{
  "d_shared_expert": 0,
  "normalize_top_k": false,
  "qk_norm": false,
  "extras": ["capped logits"],
  "init_std_o": 0.0,
  "init_std_up": 0.0195
}
Below are experts of layer 7 (counted from 0) of a mixture-of-experts language model. Rows are named router (the router's row for the expert), up (a neuron's input weights, with its number) and show model dimensions 448-511. Each number is 200 + 30 x the weight over its row's rms, rounded and kept within 0 to 999.
After each expert's rows: "mostly gets" lists some tokens that are sent to it at least half of the time. This comes from a sample of Wikipedia text that the model never trained on.

# expert 4
router,236,226,237,273,185,211,228,165,213,231,165,184,191,212,165,241,211,249,174,198,178,244,189,185,259,225,200,247,263,234,203,218,199,218,156,217,239,190,206,217,225,229,227,220,155,163,199,200,180,219,199,187,221,208,233,187,229,158,223,219,251,175,173,180
up16,209,192,229,236,205,258,174,206,202,173,173,201,172,196,219,176,217,205,170,163,191,261,192,152,190,210,207,293,205,182,177,215,135,252,202,197,193,199,171,190,219,216,173,196,189,212,206,177,194,242,151,188,161,250,204,166,209,169,227,241,228,155,216,229
up17,204,128,210,181,153,217,151,189,220,178,155,181,172,203,209,216,204,250,184,139,197,181,175,186,222,186,199,175,164,237,250,230,238,241,177,252,210,238,205,191,228,258,201,168,246,207,172,153,214,176,210,166,204,222,228,191,202,226,132,215,249,220,190,216
up18,224,229,177,211,254,174,202,211,155,201,234,226,178,196,165,176,192,217,236,210,233,178,226,253,220,152,192,216,238,200,205,177,168,191,269,200,182,212,184,201,179,192,207,171,169,140,232,205,242,164,202,237,214,184,220,213,254,192,213,182,158,218,197,163
up19,201,202,229,176,172,181,192,211,197,176,171,180,204,211,184,220,146,225,220,197,170,192,137,189,229,153,198,165,194,205,192,231,208,245,166,216,194,167,193,216,234,213,172,185,173,211,211,234,193,169,198,246,207,202,209,180,193,204,170,209,176,222,190,210
up20,209,201,220,208,246,208,226,165,196,256,211,190,196,170,209,192,234,215,211,194,215,199,191,207,219,212,213,198,155,245,204,195,154,231,226,203,173,258,174,246,246,199,248,184,192,128,262,244,180,200,198,174,214,194,117,193,170,200,159,180,221,230,202,195
up21,224,206,149,108,258,186,245,155,205,150,173,241,245,199,180,184,157,225,187,210,201,225,135,262,169,180,213,209,215,198,198,166,216,246,158,182,191,214,182,214,180,203,234,226,179,188,208,169,238,206,194,168,152,209,232,209,199,229,226,147,214,233,248,265
up22,251,170,236,271,224,191,237,154,184,248,181,218,180,199,241,188,159,220,240,160,212,202,234,273,209,237,179,210,183,201,197,181,224,177,231,221,181,220,215,192,268,220,264,209,195,206,202,196,233,228,164,179,216,224,167,231,175,199,231,180,205,194,272,175
up23,247,182,215,213,174,241,169,136,191,165,170,248,225,212,179,113,191,233,210,224,150,208,219,206,186,236,187,167,166,203,166,246,209,157,183,216,212,208,196,200,251,189,189,135,218,161,185,170,248,277,180,255,183,178,200,205,224,206,169,216,186,220,206,184
up24,232,160,191,200,199,179,232,151,124,183,173,169,226,219,146,217,196,156,216,183,241,238,175,202,224,198,216,181,209,182,182,238,166,218,246,290,164,227,240,176,240,213,235,204,157,224,183,234,192,190,200,187,196,217,214,202,199,194,199,141,203,226,168,209
up25,208,155,228,239,200,236,212,157,201,208,138,236,185,166,223,210,205,246,172,202,223,242,152,152,168,243,224,252,232,224,202,181,213,229,125,221,243,181,242,218,266,177,203,166,210,150,186,180,211,218,204,192,142,248,204,215,215,204,174,211,208,228,201,198
up26,203,219,193,173,272,202,225,129,173,192,163,212,170,142,178,181,197,170,183,176,188,212,214,208,243,216,221,217,226,181,165,189,158,225,187,235,177,223,150,139,188,213,166,139,225,126,221,231,247,172,164,211,172,236,219,176,225,190,200,199,202,243,244,226
up27,166,176,225,241,150,204,239,178,178,166,167,223,172,183,243,162,256,181,155,170,187,205,170,221,210,233,207,218,190,187,219,229,132,208,223,224,167,210,199,238,231,223,195,214,210,162,216,142,187,157,195,241,211,229,211,204,231,208,195,151,190,185,226,246
mostly gets: "\"", "$", " syn", " According", "”", " species"

# expert 3
router,197,223,226,154,199,204,217,193,228,157,189,182,166,182,192,196,219,220,265,230,202,227,257,187,168,214,178,217,152,179,184,147,213,219,126,197,193,204,230,220,223,165,153,219,228,218,162,200,154,237,187,156,200,263,123,221,188,185,190,207,225,218,169,167
up16,246,180,179,184,188,180,219,169,183,168,196,253,237,159,239,154,244,241,233,194,186,211,266,223,214,225,199,184,185,142,237,231,188,261,153,240,200,220,215,170,203,224,149,237,236,153,264,250,200,203,223,253,224,156,252,159,168,207,236,177,173,153,204,225
up17,126,227,236,221,245,167,243,139,201,177,205,215,250,160,217,219,218,257,197,195,221,283,223,216,257,243,225,202,162,128,166,190,194,204,181,196,211,257,215,188,205,192,191,224,193,213,210,240,171,226,211,153,241,172,156,226,192,177,198,150,226,178,159,195
up18,202,199,172,200,236,213,142,195,224,211,168,183,146,234,239,145,269,216,182,199,194,180,235,278,179,177,237,168,171,241,141,209,229,203,150,216,150,174,189,214,202,156,220,225,221,207,187,229,176,192,214,180,192,199,192,161,197,201,261,168,266,196,241,162
up19,231,233,194,185,204,165,224,162,174,202,159,251,178,214,202,198,221,174,142,225,215,196,224,222,167,238,190,207,214,222,193,249,180,190,169,200,165,177,167,229,173,227,202,205,174,182,175,232,161,257,215,228,200,178,186,227,159,201,194,174,245,165,200,174
up20,261,153,222,200,187,265,205,207,149,229,232,196,220,160,151,146,266,238,200,196,190,232,170,195,134,212,196,163,170,186,183,225,183,199,200,153,183,214,170,233,215,179,154,172,163,238,173,199,190,223,147,217,183,267,225,231,234,263,199,211,213,167,164,191
up21,247,172,261,243,242,202,219,189,149,182,170,194,143,205,243,222,171,234,182,211,199,240,176,207,191,191,206,199,230,219,228,230,174,214,272,165,231,176,231,189,157,196,268,189,152,192,211,143,184,225,186,209,159,232,142,168,206,185,178,175,228,185,178,184
up22,204,166,187,198,238,186,233,171,202,208,228,235,184,162,163,191,222,184,195,201,226,178,206,185,228,227,160,206,196,202,261,184,179,211,213,199,192,247,219,198,206,163,147,252,143,228,208,187,185,197,174,248,184,201,152,209,237,243,246,174,174,264,219,229
up23,230,211,170,216,184,214,229,197,122,223,207,216,193,186,190,176,205,236,229,152,180,231,166,210,136,200,165,148,190,218,235,201,226,175,214,193,268,227,174,193,252,171,227,184,189,215,185,167,227,204,159,231,139,231,198,208,208,180,246,240,251,283,212,186
up24,181,210,172,166,222,152,236,195,229,175,188,204,123,238,180,189,249,289,221,213,218,265,239,229,208,148,189,187,221,218,175,177,221,202,235,217,147,251,214,195,178,165,207,204,125,166,256,154,164,158,165,164,234,209,194,151,228,229,246,195,205,224,188,209
up25,235,189,231,133,248,174,192,167,197,190,191,203,202,221,262,152,208,186,154,175,213,206,232,236,221,206,231,182,216,222,200,233,212,217,145,204,228,166,230,194,226,191,171,209,151,206,209,225,234,200,152,152,226,195,235,209,233,226,211,199,203,210,196,192
up26,180,172,209,233,239,191,256,236,168,162,224,185,186,175,203,216,249,217,270,228,209,197,217,225,237,173,260,241,190,218,184,246,167,179,213,255,208,153,228,191,247,253,223,215,222,175,232,257,211,230,175,213,163,163,209,227,168,201,239,212,172,171,238,208
up27,215,219,217,144,196,303,224,183,214,201,229,177,159,237,222,181,211,198,199,139,226,229,210,214,179,190,210,186,168,238,192,159,184,235,216,232,170,198,203,239,243,254,205,123,180,205,203,195,225,246,156,223,223,111,193,230,174,235,208,211,182,139,262,209
mostly gets: " Racing", " football", "loan", " medalist", "weight", " medal"

# expert 0
router,164,194,191,203,182,186,195,176,163,208,225,201,168,212,178,203,153,185,184,190,237,142,198,191,174,196,182,202,208,200,163,230,210,221,214,195,219,208,178,212,147,237,253,256,203,197,234,236,214,148,163,195,206,152,218,224,185,167,192,133,182,197,187,216
up16,197,172,235,168,195,231,227,190,191,232,166,206,233,194,203,200,178,213,195,187,213,243,156,216,190,185,238,194,138,153,188,200,200,146,198,192,165,196,202,198,240,187,179,212,244,164,233,258,220,181,100,193,169,234,139,190,221,170,184,191,203,217,167,160
up17,191,210,224,202,218,179,156,200,189,180,226,207,202,178,205,214,188,190,165,189,262,226,221,247,214,246,205,215,172,177,242,229,174,201,202,154,192,233,213,191,175,195,187,155,198,169,216,244,184,239,178,251,216,227,215,209,205,232,210,215,197,226,236,164
up18,245,235,210,169,196,166,214,194,210,219,189,181,221,174,218,218,208,193,169,185,216,171,164,220,188,206,229,218,251,209,170,207,195,226,154,219,179,249,104,182,212,264,180,205,198,153,195,157,195,187,187,243,222,146,255,141,171,206,196,187,209,157,207,195
up19,232,219,148,227,232,176,232,160,165,187,136,207,150,210,167,216,254,202,167,207,219,184,167,231,223,223,206,180,169,190,189,174,157,195,216,221,189,227,160,155,166,204,200,162,200,201,201,191,237,193,188,219,226,166,186,236,208,221,135,170,237,234,211,230
up20,167,226,227,266,206,162,222,174,160,260,190,175,156,233,243,202,205,183,182,169,235,211,198,186,180,233,230,196,177,163,173,245,157,235,198,245,210,217,197,205,170,206,216,185,236,190,246,203,194,198,174,202,209,173,185,218,210,207,256,176,204,202,214,216
up21,172,173,218,253,180,177,147,168,131,152,189,212,167,184,213,144,211,206,245,227,157,216,178,229,184,135,197,243,179,187,216,186,188,228,253,218,186,237,222,168,214,164,192,198,253,213,205,208,169,210,195,235,211,226,195,187,168,205,203,212,228,214,223,169
up22,193,184,237,221,213,223,160,204,165,220,181,197,160,162,160,179,182,239,202,188,230,167,217,190,225,177,221,237,200,158,213,214,188,212,185,231,184,215,145,145,257,176,187,219,235,208,222,229,239,213,204,190,170,212,189,207,187,171,246,148,187,196,185,200
up23,183,222,256,185,179,195,260,215,177,184,163,216,172,179,242,230,206,159,244,195,223,227,200,240,169,197,206,240,150,235,201,170,152,241,218,215,152,172,165,226,176,213,170,148,176,176,203,178,277,259,175,206,181,179,158,221,175,206,208,210,212,218,244,205
up24,205,187,251,157,218,218,141,175,165,201,193,192,212,219,223,177,215,199,221,200,227,178,184,183,189,262,204,181,207,192,235,212,199,136,222,217,167,186,155,240,205,145,163,181,241,233,172,200,247,210,172,202,179,223,227,233,238,161,234,164,201,214,202,209
up25,212,236,181,197,238,176,204,210,179,216,176,191,229,177,222,116,264,128,189,181,231,213,224,168,189,190,171,186,205,173,211,229,180,201,207,181,198,174,165,205,186,181,228,224,202,215,174,213,201,190,145,185,227,124,170,196,154,193,201,231,233,175,256,204
up26,236,168,255,127,192,259,211,201,141,152,170,165,237,182,206,216,177,205,176,197,252,200,201,182,182,178,179,165,202,157,146,235,179,180,177,249,175,143,137,195,256,199,153,234,198,167,175,229,193,190,145,211,172,188,242,180,191,219,194,195,190,210,234,221
up27,241,162,224,202,131,207,207,145,162,164,185,169,171,184,243,221,198,234,177,124,189,185,184,223,214,215,214,221,201,209,241,228,192,240,205,207,267,149,195,150,180,188,241,233,208,200,210,168,223,231,191,212,256,157,188,196,174,264,227,208,159,224,224,229
mostly gets: "lo", "co", " information", " re", " ship", " c"

# expert 6
router,183,213,180,220,157,160,205,161,187,211,194,205,260,197,172,225,203,176,202,196,188,237,205,216,146,178,223,175,142,198,198,229,214,190,198,203,218,178,185,246,169,233,206,185,207,181,142,198,240,237,213,197,189,190,231,224,191,227,219,217,197,167,165,167
up16,189,230,177,218,160,204,227,173,177,218,199,227,222,202,225,244,200,200,194,196,221,250,207,188,217,234,183,167,176,177,202,203,214,201,148,268,166,238,188,134,179,195,189,202,207,200,203,214,184,195,231,197,217,164,188,198,180,203,181,168,212,183,235,184
up17,217,167,191,207,192,146,205,154,174,180,148,196,198,192,193,166,269,225,208,189,245,253,211,162,183,182,215,236,150,177,193,205,172,179,206,256,163,196,192,196,146,220,203,237,200,169,153,272,237,198,215,170,150,222,157,168,214,205,183,188,200,198,177,201
up18,227,189,151,215,201,145,167,177,145,229,181,240,211,227,213,156,229,175,242,194,253,209,149,224,241,220,248,178,183,161,198,227,155,213,223,158,187,202,190,152,245,277,189,182,173,212,189,180,223,194,211,162,190,183,157,216,208,228,203,157,228,218,164,244
up19,200,214,201,181,211,175,182,178,149,143,161,213,203,161,152,147,154,160,223,173,222,242,230,202,252,256,174,207,214,125,299,271,191,170,223,265,169,250,176,220,193,163,199,174,178,190,226,228,189,227,144,164,145,232,184,180,276,234,240,191,302,182,181,121
up20,202,137,172,214,244,151,195,237,173,140,185,209,196,248,171,216,172,173,239,239,211,223,177,201,192,180,193,256,211,205,190,201,209,217,250,192,226,231,219,239,206,258,200,169,216,202,218,148,224,244,166,206,207,179,220,214,152,211,179,211,175,131,186,210
up21,178,203,186,180,200,231,170,202,172,190,146,182,201,130,174,160,203,210,247,175,228,225,235,241,182,217,236,175,223,245,171,208,204,195,245,170,225,228,198,159,213,229,199,207,191,203,222,147,235,195,217,210,163,257,180,233,239,188,187,232,165,169,211,193
up22,193,199,207,215,223,148,215,200,155,184,160,215,187,180,191,190,203,203,216,217,193,234,190,226,170,162,200,181,207,210,226,191,196,211,182,208,189,238,198,209,241,172,193,236,197,173,229,205,185,213,212,142,210,198,197,129,231,198,181,202,211,159,185,158
up23,150,189,203,117,169,223,213,230,173,194,151,206,191,195,217,240,235,236,186,222,178,222,227,200,192,168,224,223,230,165,205,224,213,180,215,226,186,240,213,233,225,256,216,183,164,157,198,226,178,233,197,185,142,239,178,160,186,216,180,210,209,208,199,195
up24,203,185,250,217,218,207,251,208,178,202,167,197,178,159,216,129,178,137,207,153,254,201,128,137,169,218,190,183,203,170,192,198,170,243,143,219,225,156,198,126,228,207,212,205,235,174,225,243,171,202,140,218,206,228,154,204,190,203,240,207,190,221,191,215
up25,216,194,256,224,247,203,211,186,179,185,225,222,214,168,216,182,190,221,209,146,200,180,187,218,183,210,192,221,182,193,132,188,157,190,163,169,235,204,191,243,226,215,201,224,151,156,187,143,196,216,181,240,190,214,154,200,257,176,190,228,214,175,198,206
up26,240,231,190,236,191,191,197,204,213,235,189,229,237,139,245,205,202,237,194,221,170,261,191,217,173,189,185,249,163,197,231,238,199,172,210,194,194,188,233,265,240,244,201,148,186,164,195,171,177,198,223,288,169,196,165,213,259,223,227,216,190,217,192,203
up27,225,192,212,181,217,183,170,199,227,154,184,238,143,177,203,206,160,243,167,237,203,230,146,255,165,182,195,217,216,225,187,166,168,217,174,217,218,243,208,148,210,252,192,153,219,173,170,194,204,253,174,261,152,225,206,238,170,243,203,167,227,199,186,219
mostly gets: "za", "ua", "ona", "oma", "ena", "asa"

# expert 7
router,242,188,168,229,193,251,149,262,213,221,190,239,193,232,232,149,165,156,200,202,201,198,171,186,223,190,197,201,227,184,187,213,207,168,261,216,217,208,200,163,200,147,198,183,193,181,265,220,223,174,202,231,188,210,207,188,208,206,227,228,209,258,201,214
up16,207,230,195,203,195,193,190,185,165,198,195,215,157,212,173,190,170,180,218,188,213,209,145,221,237,196,191,164,145,212,227,215,220,182,285,228,173,228,252,269,180,231,180,178,227,221,261,207,196,110,216,206,194,241,192,203,222,153,156,166,229,198,179,227
up17,227,161,251,187,222,203,248,169,180,224,196,195,190,181,206,209,202,256,213,172,192,222,160,174,165,143,248,206,186,236,196,271,191,251,147,186,207,239,188,141,244,162,221,164,223,223,194,208,200,245,186,220,182,232,209,239,184,207,243,187,203,219,195,223
up18,138,156,248,185,177,213,178,157,205,179,197,200,233,181,173,239,236,159,183,190,174,230,240,269,217,284,193,227,237,191,213,196,147,263,244,174,195,276,227,183,238,216,223,178,270,138,194,216,196,210,181,186,209,208,195,192,204,242,228,155,223,168,214,237
up19,181,226,196,174,193,169,189,232,207,185,172,223,219,217,248,223,202,175,221,208,179,140,181,161,218,192,242,216,261,165,193,206,213,169,176,227,153,177,196,234,222,205,165,209,160,242,180,185,201,244,160,187,243,179,185,170,227,164,161,196,217,148,190,240
up20,149,220,187,217,212,175,172,149,158,193,191,210,184,224,155,218,226,285,178,207,194,235,208,223,145,180,185,188,173,199,189,180,248,229,178,193,222,193,136,215,177,193,175,223,257,151,195,168,162,193,229,259,246,276,210,236,177,197,203,196,189,220,201,185
up21,220,169,211,218,172,209,205,192,195,217,163,191,238,205,221,161,205,194,210,192,218,233,191,199,184,217,208,201,186,180,187,172,215,216,212,222,211,208,198,218,188,220,168,99,205,205,209,181,185,214,179,167,233,234,199,179,255,200,150,229,205,214,235,181
up22,206,162,254,180,168,224,150,216,170,198,155,187,191,215,203,160,189,172,119,158,222,200,179,192,184,218,236,136,192,191,201,226,186,183,238,160,172,215,127,194,215,280,167,217,177,148,186,162,191,208,187,152,195,178,191,230,206,184,176,245,205,156,225,238
up23,231,194,154,188,222,206,189,222,188,176,201,250,199,219,217,212,240,225,227,128,232,209,224,215,192,233,234,273,251,221,186,175,183,177,187,173,175,239,185,179,238,234,194,207,155,169,175,246,231,200,168,243,218,177,185,219,219,235,216,229,161,219,187,215
up24,206,213,177,251,191,206,264,180,176,227,155,263,186,166,185,170,230,182,244,211,248,235,140,250,175,218,196,270,186,202,217,208,135,214,193,242,242,171,212,184,185,241,182,176,207,178,202,166,230,225,164,243,219,171,188,183,208,169,172,195,202,207,247,197
up25,220,138,178,205,256,184,192,158,178,209,244,256,135,159,242,185,158,162,187,232,238,257,182,218,199,160,207,240,142,155,226,191,153,195,237,180,127,227,225,241,243,205,213,219,208,176,156,168,213,186,180,237,158,206,225,230,227,211,196,179,240,257,188,227
up26,236,158,218,182,241,211,228,209,174,177,203,181,210,192,278,171,165,177,223,165,210,177,158,212,203,200,247,173,189,213,216,213,152,171,203,206,230,227,220,170,240,170,156,228,179,215,235,226,207,204,197,159,144,255,223,193,241,237,245,206,166,216,295,256
up27,195,217,125,219,240,203,206,202,160,233,199,224,163,226,224,183,201,199,179,199,156,213,171,177,236,154,208,196,160,176,250,192,178,253,218,202,219,171,192,192,164,208,184,240,178,152,160,203,196,215,223,265,221,161,189,222,201,229,191,187,204,263,184,205
mostly gets: " village", " MPC", " Bh", " Coordinates", " Singh", " Born"

# expert 2
router,193,205,219,196,203,184,183,218,242,188,267,170,158,186,215,214,258,167,213,220,216,137,196,234,171,141,222,199,197,194,205,215,222,160,227,168,221,168,248,250,196,258,220,222,217,137,253,235,173,210,262,197,196,214,194,189,157,237,165,203,145,163,199,182
up16,132,199,200,257,174,143,237,163,187,190,172,211,222,192,201,208,243,258,151,228,199,233,204,212,183,190,203,232,194,202,177,151,186,166,182,236,188,172,207,179,187,262,214,169,226,109,189,174,192,193,219,226,158,177,155,189,214,213,187,198,228,223,208,226
up17,194,210,196,239,217,174,242,201,154,229,197,190,151,155,240,196,237,223,180,150,192,157,159,185,168,142,262,208,136,198,250,200,149,205,153,188,222,199,170,164,184,198,184,206,149,211,210,190,174,172,159,188,262,240,172,218,195,202,205,202,138,154,187,200
up18,163,152,194,170,215,195,151,178,185,137,207,171,188,218,184,186,193,210,191,209,228,229,205,171,231,238,176,198,199,133,151,230,243,241,166,224,192,201,176,162,235,179,151,173,229,208,252,202,237,195,211,188,228,222,224,200,179,237,144,176,202,194,184,250
up19,268,175,246,223,195,144,188,146,218,235,164,212,199,188,254,134,222,200,182,199,251,165,177,238,182,184,212,212,211,218,226,224,142,239,206,220,191,238,192,174,202,239,125,147,224,162,217,189,233,199,129,281,221,220,178,202,252,251,211,131,182,188,256,203
up20,203,213,174,225,195,227,182,215,211,215,185,196,168,235,188,170,249,237,219,204,240,202,196,257,187,208,223,230,200,120,217,230,179,194,217,263,199,236,141,228,211,251,181,180,228,198,189,191,218,212,222,143,240,152,178,236,216,192,246,139,193,181,196,204
up21,221,187,215,225,208,173,223,186,202,181,199,230,175,146,184,198,223,224,171,180,236,204,210,228,242,245,193,214,212,164,184,207,153,200,188,237,203,223,199,194,224,254,176,146,231,225,251,181,207,215,174,206,248,159,179,208,212,201,189,120,177,200,247,219
up22,176,209,185,213,216,212,227,204,183,199,113,214,224,162,214,231,189,230,200,167,229,244,222,201,201,229,256,267,223,174,185,214,156,211,226,265,139,240,180,163,216,207,192,202,189,233,180,189,217,300,215,233,199,174,204,229,234,205,197,207,229,155,222,214
up23,204,177,179,203,194,180,175,183,226,233,211,190,212,209,261,179,187,208,164,177,237,276,189,159,172,199,215,199,201,142,159,244,198,216,213,205,221,143,233,187,209,241,189,161,204,138,177,150,210,211,213,207,179,159,148,105,212,186,248,206,228,157,192,203
up24,227,176,167,236,249,232,219,186,210,214,191,182,208,186,240,145,203,145,200,185,165,179,172,164,207,226,211,196,95,229,213,189,203,229,211,183,200,236,202,203,243,206,230,233,271,167,188,156,241,211,232,189,147,161,188,191,232,298,189,188,178,220,183,214
up25,210,187,190,192,231,238,167,165,176,175,195,198,192,130,219,196,244,170,189,182,236,199,183,263,206,189,220,208,156,190,245,172,171,172,141,248,180,221,195,196,207,210,187,193,204,163,182,254,190,190,209,195,175,204,166,199,202,205,188,118,185,192,213,246
up26,243,222,217,164,164,208,217,145,162,189,196,252,194,207,196,135,212,174,173,147,284,219,154,200,188,247,265,188,175,167,229,223,182,229,228,240,161,175,168,231,222,252,161,152,262,152,183,214,205,228,154,213,217,154,159,169,207,209,183,117,159,155,281,212
up27,212,169,247,219,232,206,221,164,203,213,197,198,237,174,218,214,224,191,121,219,263,227,239,181,205,201,255,207,166,222,258,246,153,178,209,188,148,188,213,157,242,253,234,257,219,238,199,165,206,200,171,234,240,121,206,250,228,247,213,209,219,184,236,180
mostly gets: " at", " University", " along", " during", " visit", " attended"

# expert 1
router,190,206,151,175,188,203,250,224,168,209,218,215,264,261,235,174,205,186,209,234,180,226,227,204,168,136,212,192,164,168,192,139,198,209,186,205,143,194,230,207,153,182,179,189,202,255,170,173,193,171,195,187,137,123,228,207,221,217,155,209,182,195,218,202
up0,229,176,185,214,194,194,162,126,198,192,164,254,196,200,231,228,207,198,198,181,197,201,159,189,252,201,222,181,247,210,177,207,127,187,231,284,222,236,168,254,241,211,189,115,222,216,212,167,204,127,209,258,200,247,235,194,251,222,224,185,199,204,252,173
up1,200,121,160,222,144,229,180,168,153,183,174,188,143,178,186,229,160,164,209,195,211,234,213,188,211,247,166,206,204,197,166,209,161,248,177,220,164,219,245,189,232,203,212,189,229,201,222,197,222,182,234,206,189,176,185,184,148,223,192,165,204,197,261,264
up2,220,178,156,175,210,235,155,127,191,212,166,220,197,135,226,179,197,175,235,170,199,212,162,191,184,180,238,229,162,177,218,213,201,211,197,218,154,206,200,201,191,236,196,195,192,242,210,233,176,222,201,179,262,179,233,238,248,207,171,186,191,207,125,194
up3,215,140,197,208,218,220,223,215,172,172,221,230,216,182,219,214,214,164,175,189,191,201,226,220,163,220,198,213,173,186,221,239,213,162,224,228,221,211,198,225,184,182,203,211,199,219,237,215,249,205,205,242,207,195,167,164,192,298,240,168,246,152,220,201
up4,210,205,208,212,207,177,212,166,217,227,182,186,141,179,202,190,252,160,185,197,236,195,235,233,240,238,213,234,172,199,203,159,168,153,219,172,186,155,191,262,257,202,215,156,187,229,207,221,258,239,196,270,191,168,184,228,199,233,219,180,214,158,224,194
up5,155,157,204,259,227,214,217,188,226,157,185,186,170,194,233,242,249,222,285,170,230,207,222,235,207,172,210,193,138,159,185,260,227,203,218,209,220,222,224,199,187,239,199,182,226,165,246,177,180,219,172,210,176,205,165,240,209,216,197,178,263,199,189,245
up6,170,231,201,225,169,169,220,210,208,212,209,238,127,226,193,201,188,193,230,214,195,211,219,147,168,202,218,179,168,216,192,200,166,262,226,226,205,192,211,208,230,182,199,139,209,227,183,194,223,183,209,232,199,250,170,164,250,218,247,187,236,209,211,228
up7,164,184,185,234,206,154,185,118,184,178,179,223,208,196,150,196,199,241,193,116,143,193,222,176,177,142,216,231,209,176,194,227,225,222,174,166,139,214,191,227,191,224,195,151,247,174,246,186,173,189,166,216,250,175,186,224,237,197,268,198,149,196,241,258
up8,160,166,238,198,174,218,189,224,180,231,137,221,245,189,248,186,245,216,275,160,197,178,185,192,213,174,270,203,143,150,166,220,159,195,222,222,201,207,191,202,228,167,190,215,192,218,202,204,178,209,184,203,206,235,190,167,203,196,231,217,231,249,183,230
up9,193,166,280,227,215,226,207,209,249,208,226,224,255,191,202,188,172,184,217,215,202,252,194,149,198,225,234,213,189,146,210,200,152,182,188,224,176,169,157,248,203,252,150,212,184,183,190,179,244,236,147,230,192,152,153,187,209,189,147,206,181,206,205,225
up10,206,229,171,215,192,224,222,155,178,165,194,186,233,224,187,153,166,205,157,203,237,173,227,257,162,204,247,230,200,144,216,232,177,150,223,222,219,197,156,158,198,192,218,167,226,213,240,163,229,190,172,185,192,191,215,174,224,212,129,245,195,187,186,190
up11,205,118,230,198,203,272,165,192,199,237,225,189,148,196,249,203,201,205,195,180,254,244,222,217,190,219,219,263,165,181,159,225,216,255,171,194,236,206,221,184,190,179,239,247,188,208,180,192,189,187,207,234,196,205,149,209,166,238,196,178,217,230,178,186
mostly gets: "ort", "ll", "ult", "fr", "str", "ift"

# expert 5
router,213,212,223,189,205,167,180,220,201,236,216,211,163,163,244,239,233,256,133,194,207,136,175,229,246,239,240,170,227,208,181,240,211,218,234,141,180,257,177,186,164,193,196,213,201,254,209,210,203,198,212,211,236,236,194,209,189,262,178,144,142,169,215,247
up0,182,169,210,209,226,162,224,167,190,228,172,192,140,209,150,238,221,134,181,156,223,219,247,205,179,110,202,215,222,174,239,142,160,233,202,196,208,200,178,166,225,220,236,220,240,167,188,210,148,229,181,200,184,166,202,208,272,230,165,257,213,199,207,208
up1,268,155,242,204,201,198,193,209,174,234,228,240,201,153,219,176,205,198,225,183,247,230,179,194,234,203,181,231,213,230,199,234,133,189,177,184,211,190,195,171,192,190,192,194,180,212,167,185,257,201,192,190,224,186,221,237,173,217,164,151,237,244,191,200
up2,156,196,264,194,224,167,178,180,161,270,202,243,227,178,182,230,198,223,267,232,206,204,228,196,241,213,202,231,198,182,214,191,236,202,197,165,202,187,166,176,192,194,168,195,199,134,163,185,216,222,226,217,179,233,204,210,191,243,216,198,234,232,224,172
up3,217,209,157,255,241,246,220,244,164,247,180,232,233,196,231,221,209,183,181,158,191,235,173,248,222,229,219,211,188,235,163,152,205,226,177,190,177,206,123,164,186,136,206,226,203,246,267,178,199,174,153,272,172,213,182,136,173,188,193,159,141,197,216,227
up4,204,220,180,194,220,164,211,192,183,154,149,182,200,141,274,236,217,165,154,147,177,197,158,196,202,181,245,281,194,168,196,190,141,181,155,257,260,221,174,163,248,185,157,183,194,169,248,191,181,215,187,248,246,229,197,169,198,154,205,183,159,167,230,252
up5,173,188,163,169,189,203,156,191,192,197,200,164,231,173,225,179,192,177,186,183,241,220,192,252,238,152,204,209,123,228,213,182,172,230,273,191,147,227,169,160,230,262,177,248,226,159,198,240,191,182,213,249,153,187,230,172,245,184,184,214,155,214,189,241
up6,177,208,186,227,169,228,225,179,158,156,174,173,213,146,229,221,194,220,182,238,267,173,162,232,215,171,296,209,224,194,174,202,183,193,248,227,218,232,141,205,205,206,203,215,180,201,164,238,206,235,190,235,181,185,190,211,212,266,175,199,209,218,194,242
up7,171,136,198,271,192,181,205,174,202,174,203,209,181,159,268,207,283,180,209,204,216,199,187,178,223,180,224,193,168,188,273,209,156,269,196,195,127,217,163,197,188,205,176,268,264,200,239,168,183,218,203,222,197,200,196,153,261,229,220,231,172,197,202,179
up8,195,225,178,214,192,157,241,160,150,222,190,182,208,231,184,225,203,191,230,165,146,220,227,199,208,159,168,163,243,158,212,230,211,192,253,203,190,160,194,217,198,191,217,125,217,189,225,173,181,163,192,226,139,243,206,214,214,215,191,178,191,164,203,183
up9,176,173,217,190,265,158,195,229,186,208,215,217,176,235,166,219,250,153,228,170,214,212,173,196,223,212,180,200,168,177,213,213,186,170,153,182,193,198,180,191,183,159,140,252,205,233,187,186,202,182,172,207,198,180,233,204,241,209,163,195,172,148,225,167
up10,133,189,197,181,244,219,224,194,246,198,212,214,173,182,199,160,205,191,203,213,252,205,212,190,214,213,174,255,199,214,166,196,176,162,171,191,202,235,199,204,202,257,206,162,234,218,220,179,195,180,221,202,198,163,212,210,260,237,183,161,264,171,196,255
up11,250,208,187,273,188,158,198,183,170,213,169,215,176,198,258,207,199,252,171,151,173,186,231,189,225,250,229,227,220,184,189,227,196,211,181,147,211,157,129,183,176,144,185,192,215,160,197,222,256,191,179,265,184,197,196,219,195,205,201,172,159,203,203,227
mostly gets: " or", " than", " and", " one", " same", " no"